config.toml
n_experts = 6
experts_per_token = 1
router_score = "softmax"
lr_router = 0.000462
norm_eps = 1e-05
qk_norm = false
init_std_o = 0.0223
dataset = "wikipedia_en"
Below are experts of layer 8 (counted from 0) of a mixture-of-experts language model. Rows are named router (the router's row for the expert), up (a neuron's input weights, with its number) and show model dimensions 0-223. Each number is 128 + 32 x the weight over its row's rms, rounded and kept within 0 to 255. Numbers have three digits each.
After each expert's rows: "mostly gets" lists some tokens that are sent to it at least half of the time. This comes from a sample of Wikipedia text that the model never trained on.

# expert 3
router:059099083115134142136150105159082085162131207124100135198115117150115138100143088134200080080159181141094137133189149126167094134083111107109100125160087107142137158125076118101163103114073153174122097117065101109144150169084166096124137152130095095101170090113143123142172119136100091132116177189124168079120094055102100093096079127084142140108110140191116108132078129130116143163046150081066129126172087073143176173122126101144145116120116127175162076112099116109148132089121175129145122135136101123150106086174080109152119138103124164142105085130166106157136120168089144088126112117164078146147084181066078135094123087130134191145112159160141169138064164143175137097171
up1:137121146129126113103162130112150167093169113145128129148117122115111143070166172048035157158134098118132140158187104106068165142125164125115099120073133117195164122097087134151116130122095087144126063114147124182104095160124138170104128072162139057086097118175113111085102138152078186154140158187101126133090166133141135101055165199122118152068146126168175102115087146099144125073144099169144187120128136139100113088147121137070136141119133152101154141101119098139119093148125143097140140125080137145113155144192114208090173149123138136121075160152149125165114093091179134108125140053136084146090102090133116112122142138168187116182143104185073098130143082070102177158069
up2:133054125106112129143153139102133157150129110133140111111159121103155103131126115101139140145070169153067115135125164146110127136139160153171148119152152130122106170172154103113136123116199068101156095190128119151146103139120138141112147072198137140137073099143146135158102112086062168111171129109129121195146128154162113155036141147114153153158149069172115097126158163126167127161075117162174073218071153036101142162122112141102115152129122130140188112022215111138137154101142156129172138132083122123071095103182107118119171047110138164196130091082098102134144100093158138149108141112078107081063131134149136164163111113127144117158107188108126138100146131137147125162114
up3:095064128102138119104127173149068154065115230123115141097094133145136132154133090138127136160150110146083197157149159136139112088126104116126090142148107136146132150106122130085218069138149132105160121107117088116154119148148183108064102153118123173133175117132151158086114167100110107123130200164139167131096123111159095133132122136101106109153105168158146133102143090128171172106105107087155129081108144175113147071214098103146191109163104144185150128066069118135082117136119110122162085098108157111132141196176125128122138152131127146144018139153094150150077073105138101119185123102119154147114108080160135091089088104154128154148180120168075131219101125124135166183156
up4:163130109134111124085148107089171179090153135107144180199069122138081111125162178103155147146140142060115076188156122125103139129182174078121117099100115126173162151184066129124133125165165070118136157167192096186133073123112179158134156130123112141156080128150112136123120128132127217143132100108115154122129179155153104135149103161144063112116094093154139136090139112102170114091171165098148151127076117117087124099181170189133134142121126198080164127115107084168114134134145119095131175152061165122122171157125103179056196156176105135115090156116101141159111076086175112108137102123119090127121064126119183115151114117134181135201142133150080122103103123081090153150088
mostly gets: " as", " from", " for", " by", " with", " in"

# expert 1
router:114170137162134182066142190077119126113154124109128132103139094156131120192109154118106189119100013125116082105129092130098073143072099127133120135142114173152148109148122133117078169149165115082130118149114114159178133097158088101153109145162177160167139059073090156119128101184181115161110144139103072116079159158119093151151180144129161118103106127082174093129169107123106094046135106215223128121128147091115173134094102146100142119140119096116140139140179154192153130187129133135089132159126164082112120124136111132135135102124180102136117190090171100126130093146153139097162138175152114124136109148166110172178131181120144114173109096100124092168172047129125117086096
up1:127160142161128127162177063112125102138145123092100067167106080146090136124102145142150168059169226119111165099122166081088129125123109085156076153084116142141129157117176210173067155135146119085177128138155148144112108076090122141147148198118119106106149095169214110126135049153161131133105131126098110156110149165060079210079131116125139153102156097139178168096087144116140134152093115167106165094183098092143108095139123163057116113142144111108166126137130145182093111073183123100185194177163104102116162071178126104126154142149123123116150176152105131164104089150120143079110189137136143147087147101155100087167096114147127127104117115122129124144118123122142088125097
up2:155135147107127107114146121176152165085167151182079159092151120173116113121170154086108105108194079121128154148169061079127149172130144074119100103111140112166161147133130112105135111108137093169095085156147126150112097150147135174123158192125132124146123162169132107177120125094130145184127137143129147115082155114124132121097123152163132177077127091147175107167089143092167095089094154117087108102161161115063195097145149136098111094123199142114161104065084095089145126096127089054104159191127165147128144123126149193038186112097198142111087113115103185095130083075141065066093154067126117153107098140120143074112144077102172140159199157145113092103112135116120143150122
up3:173123128098120135083116106150159128088145139113053160131083154133084076115109171110074090139157140096125145192161092101090187089113177064120154113112165131128153146069185147103126109106149102172127112204115142172072123188103121191131135107139175095098119116126160108145064124149129188154157135081128145177054145136131153116133106153104106150127083111164157114119141147080175169099130093096100091076108157089100139101119153177111148112139151203124117131055120092148152112141139122089062168098080178118075161134157118179058199093100104107156115115150101126114130112081125065138084154136116117138157137159119141074098121138107191131149176128185101103101122163091125149133149
up4:144159150116139114101126124145093177182144189165120127155091109140102169136140158167122156195115073090148106075136126113173160106110125136177122080180120149108168167134131123057172137093139126148142079174125124200057095086136180079162133152088094068102159118151142104128125155148142108101098133103190098104118131120115132099120132111124148141092150199116179130147119114156097129146096092128067185129071081133112185154181155212079113106082161092152138172097111110186158127093110167113155117115111155134107080124163165135120140140137141093140117096175133144224137129144181129114164159119077097091123108098062139106142079086136157170118142114105179173109134099093102135085063
mostly gets: "_{", " Royal", " Army", " K", " Ch", " Kh"

# expert 5
router:169126118127128073128125148126140177072100061128102130092071146107127158089137146085093116161152130143156064127081102133116139113195141145133157169100117154165153063138189145167085092136193125129068143126219180093078130120161125157110136093114164108175136171161136200131098123068114140128137115077148103175168153134128169139159198173180104121134094095125075182096103087158148107129160131146162109180110147176132123098188163122140128082153115087161130139134095138057102119149125088136125167096130122123106153151121121158103140165164106152178123171119037124081085118079110110157133181080093125140081157076135115125112090106113119096113124095101150134095152123126091082188172
up64:161097146140145169121144137131160092131147110105103143119086046132211120103089111121126126173195120091128126125101126168143094093129143109110105129122136130126120146148078187112126158073126076153068141128149144079128134115143105129128137147194193149149158090101120122159119087082066156147129117145158163121196127050123094100129098106133084165108148142154153137128159077113162205120110126152132130163155156086123180096173108136127162137121117125163205146106132136071187123112132105119157129149107121111062107083157110170119153104197126179149094127164134115125106091162081078109108186093196070116055102104193074104125105124149118190198148097177066118091095116149121133150144
up65:132143187126084078129128081157170124135197122118133120046100115081122083077151144095112097116104100134163151146134175141119122130161102095149191109081161085117189152198108161121125099145147095148087095150147124094105101168115135207124150092107156080095180224155118132164085132080070140100121100133103114133184147090205163133099106164145124108098122113183169133161130100203153097137142119128094128117097114163128109167116128121143166184131095164129129119137103176071164097159085058148112198093128127098103116126070169163075165120143129138101120142184137120123105150149132112149170101120162111106103040173115160124149119136102098146173169156145092117134118147114125156161180
up66:095120143087105135092120127167088110134090170167096154152157165092118146100166126139129077065116093161179107159107168111146113101132125115103126130123164161071161186109117136125193133045112076130130103177148167110143115126143162156138095152172158086079186118089123137169133107074154102194113137134209115098087084119092129204158157170081147133142083177127101156115070121124123140147139114157125177065104110078136150155130131140149201051078114132078101109100083125146062154142088147091138175100095080128102134084165120143101156132144121187091136108065155226134119101127117132136200135107122145112184119146115134086073139091140126128134134137130150095143090130131141147109172
up67:092158182147108084169151135095095081140120115105181080116161092087143084135128120150083181118120159120118102114148124082143141186157104086177162171157114137171125145112126048144082138090110059090187124146125141153102174126094146159127104103143095212129133130101117114177105102117181103151081139140181086110158122123122123177110112176094160185108139140136149123172138121134173141192117135185145215080137130101101080154152211131111154059129131143135149103125084189176135071135170129096135176159102098093178129163175154124079152095135095147124124124125103135152128151154131129127135143128094106139058172146113108163147113069092154099054123097092127143145121110121092133043111
mostly gets: "s.", ").", "ed.", ".", "es.", "ing."

# expert 4
router:146159121167111158182112158136137133141181135116125133099172133092138090142098141223125183119112116118147175122118123150107171144167115114137099102140179091069095138072119167105105135105089111108177104125119109156156129129176142137121121133121109189118139145097151198089143143085118147116135128114105154171105125136135081182163088096108162109125192156118137164126236145144136157123116124146158133142142145186129082116113139132143101182136146140087112187126192152178176084174134058112125138117106126149131135162138189134139105105156164035130122099154085183178095151114137109115087142106145188068135153079110146092172140129170130105075134108136111095116201041119110082159043
up1:204150099096116098150136128133108138116167113126120153115149106146120089115092148170104152158148093148127155110165186166100179125123183135123087133135153045143140151057090169123118116118118108205090064132141083127112121079174105143119129136128110051110111184168148095164105090123082175136095082105068115133159136091144155076139143149078125153107147130184121147135215109141159154161136126102091180111088130131122119161093121169143160175132194161093130141155175091166165130117167124137167174139057141169114185134107202172098137106081192110112085186154089105155137164095166094140105147118062138118075139157138094095113113158128121093105111091127128119095104083083137130174092
up2:087114168097121069103187117169152124098146162147066074136084072141148155084157168087067121149129118098121111186172090121107170153127129103138120067097139152153128089121109127111123126128131123138125109163169188150114117117162080160154139178150193131110104170137149179146122103129114140164147146149138153164135152132153115144079180143142153143072082105147124110163103132094169125105120134100133146082102156143072159157157151181071175104081191179118178109114056081093155183148139120073157164186086158168126161134157103171047202079147112127129084135164117156122119092097153097087120176104107132142107069102159116129121142106073186107144180090111106113084089167085121118151126
up3:179099081123088147132152099191112105127094120116129190116147124095121172113095160177167101106160130104089110114100097148142186151114130136104129142102113093174185113118086173121114147062071131125155091131108155225148068121174120127109096127109151115089126152091152185113085142117162185103134195147150165125043117124121146134108083151156167096122164137136165092165091088122094131078160147083162175150162133185165133157179113136140131170126155149130113110071115143087123139147140163112109127158093099120077184129118150176107135192142101144058108195189137101126162149070082073121171130099100156108113150109158156101140129135131129190131151147186130110050101073125134092133094
up4:160148116067085138171130048081131085132141144088122144164154174077149118118093163103114137134145096114139125108139114137100189140154117138143157115174079116105107100131109092156099144137139164121091123118152132148147097093118122152122185175140066116146124147078139091181122099152110187139133170085140128171093158123153123156156163108114167170113170109173111070107102145082120186144137115140040200143189131147124108100108171128120154140117151174119135106144132112104106140131151169104206109128116149156115188114213099133127134116115173087081098064173099184122180153177221120126056130084120129075119067115117152137157121089197134116064127160162141127164110089100129077121099
mostly gets: "em", " al", "ab", "ost", "ul", "ir"

# expert 2
router:160157177060112125111119132121135145143084086203179069121151128153131139110084127136081142107129103166090190136133092121134144152169134150130111136089119117156106148127126065102173149097149127138132188127117121152161144115081089169129109194128135189133052166196090087107122145124131137103145093122113110091163128128120146201081147148153100151136115138134194075170150152103102138116104125179181151109110149156116088118086088181067095112168116165108102136123104097153113085122135082108091101115148109120069101109095179134102135115092093166071139126187154127065131166111168108153114108179086140177147148204134200174150132195097131064150160170105108118147136171128124211131126
up0:133148128126097054116133138109164112061155158145117120151130134087096095096139184094089146154152085122104165176194091088106124140146175082115117074087144132174104130147118156160070122108076062199141060157146155154141107175164138164129176126139101188111086121115169153136112106107088174152143200183096128155136164096136105137098134153141146167107133159170164109142092136118164136092108125106138100119092122131076112132111167158145099127137209153111131090147078070144143161105158112060121153127117122122145136153102114206071167129134120080110088142124124171126097133063174110148155143107130093100106098116173110098118210112180172159132179155166140102073154148081111060159107
up1:127128100163105081087137144198146169068171133172119172108179163087117110126134153085094117158155112063148101161210131094104168163128160093103111066132138092154141097195107166105131129114093099142157110181154133085097076132164128177091136089161162098077101102117114110141105111109140141188119141136119131101096156131172086145098190146144135144048139132173207132131104152106139103091097167120144107157112158120138184083159187182144132179108185159103173055081145068128132123097156140076168174169079110135135158152108134154139147154125178106119117134174101162159162142122130078108123139115112088094110095150147163112112142094163128126131139158143127109067147144053088088113077
up2:110066100129099120089162037159127142132152153146153180151084072139107174133151110088112152137146134100153107146202107097077108166077176086130109088096111112123124117074081124139096137137142110156125099127159185133154084102144096181108143128166165146146124093070154115172117151157124171164129175129121156124070112090137097117137109194144163154078080083169117083159094125167160160113105157119110139075094122140085146073159165146115157163165156134097168106102125087124152152129141150043164154200078138108141180129147124144067187171119157141129088127140102117140114098087144074111174101112145084105065088155124161075080116080150173149138159133174090077089153115100128153159144
up3:133062150133067152174177117147115174137126125094135098163140101108187118070136151108120051232163139109113149101132139151056146090099149163149138119166114132148095137061102137084123173097161064149121105128122176100111116125113090158081151130167125189127136112227137124133119103158109203116147114099071155146111129120080131127114117163112097165110154093157137099117146120072139141104060131188176129113135137170136142055163126123075170123092157099145152113101168080092095116126122124113137148110117131115155129135139112145138127080146155113152106109101151114159088167069106090138121156137150145149136151145180121124142174089210128132140181019179097123087068113140141131157161
mostly gets: " that", " which", " this", " who", " It", " John"

# expert 0
router:167083173107159110104098076127128106119142111117145156139176147082141109166171110080109132197091132052142126121126160110109143090086134123130176122103197140069132137153145118190160165178122122107178133137155099152105100085138131109141118053104145073102081146116154027146113150206159138113144110127144121118111130206149125072153124082112118112146171137105143095160096166087134101121179123113098115069090110128128115123115129121162147162063152163082131092162123143151078190150133177157153131165126179140191138157092137097136144089103150087074169122105167116157202115123166145179169070148108190080145128093178187133119167128131129130109115148153111128148119109125101135088051
up1:139104100099126135127158120124151109118161176091082161174148085127097139114145170101065158162167105144170153174206121083104142118087128108153076082105162128156115158107140152109102122122103119178148155168113139155112052134126108159109166149149120084098124122130107141154088116108104178134150171142135206116127149107091068103096117188109131157102110090157100055161129143114179149119128123134151094148102146114055095044114106179103168136133175204143175120074116121142118151108107169112145111178069129123134120137148188174085173086071152142128071158164092145120122097118166096097151169166115118152103079183136151131171130116139191077177169127179076095090114113102064146139110
up2:133121124163121163157141102157127075081113158165176170154164125132053156136123167169104205149154145101136084058132110130070124071081099126161123146168129129102164138154091208140116051107103147122162129086116146172108067089144090125112123139123155130064095139169072112187111146116141111122097095159078140135130132144147117097106179170133133135085157083224154165170118118063157156097121140106127190089100155125127130104172123144145115103136189133117117110135145116131157146087179138100150160118051182141099154080157200168121163164127121145110117190069095099150156122135129110162077086093118183100164138080137099110120134101126134170086164103159101142103140135099140173087128
up3:145151130137075149157150114164141139101123177107089119111117091154079183073168121140105119125173139118112130130193135090084131136126104067137120102117115095156164145156103141137117095115106082175189094157138132169142109109159149144104113140137233135105128178123081127123102101129116176179123145164148110153037142099146094127137126162134109138041078126163139098094080103107147148071132131162156156089150180131094152103159168110089144180131193173136169088094128123128151120099128143055145151115091142123127134159104133186051189083160131126129093145159167128115120156098127111128111167106113153069081072153123172087118121085147169125153191133211091092106122135070108205135110
up4:154153161181157108071100130090077042095144155189131141168115117088156143092088155118113049120141064113179167150141147155134120100187135094131165164126104065079103107113103196140136112160088083134126104168189089108164100120145097086058123087157126186097157164158203091159096125152134149160049114121108145096134113097138190208112133134103151163131100207180100080177109122139100148131128091148109175137124075157128183137151098157150141138125135162149142084168107111087156178145125088126093151116113114101083107106138090135097135153082181134152091128121136101116144120135172103192141117135136154164151184094095147153168146144118086106105110121125161148094109108116096135138142
mostly gets: " was", " is", " were", " are", " station", " well"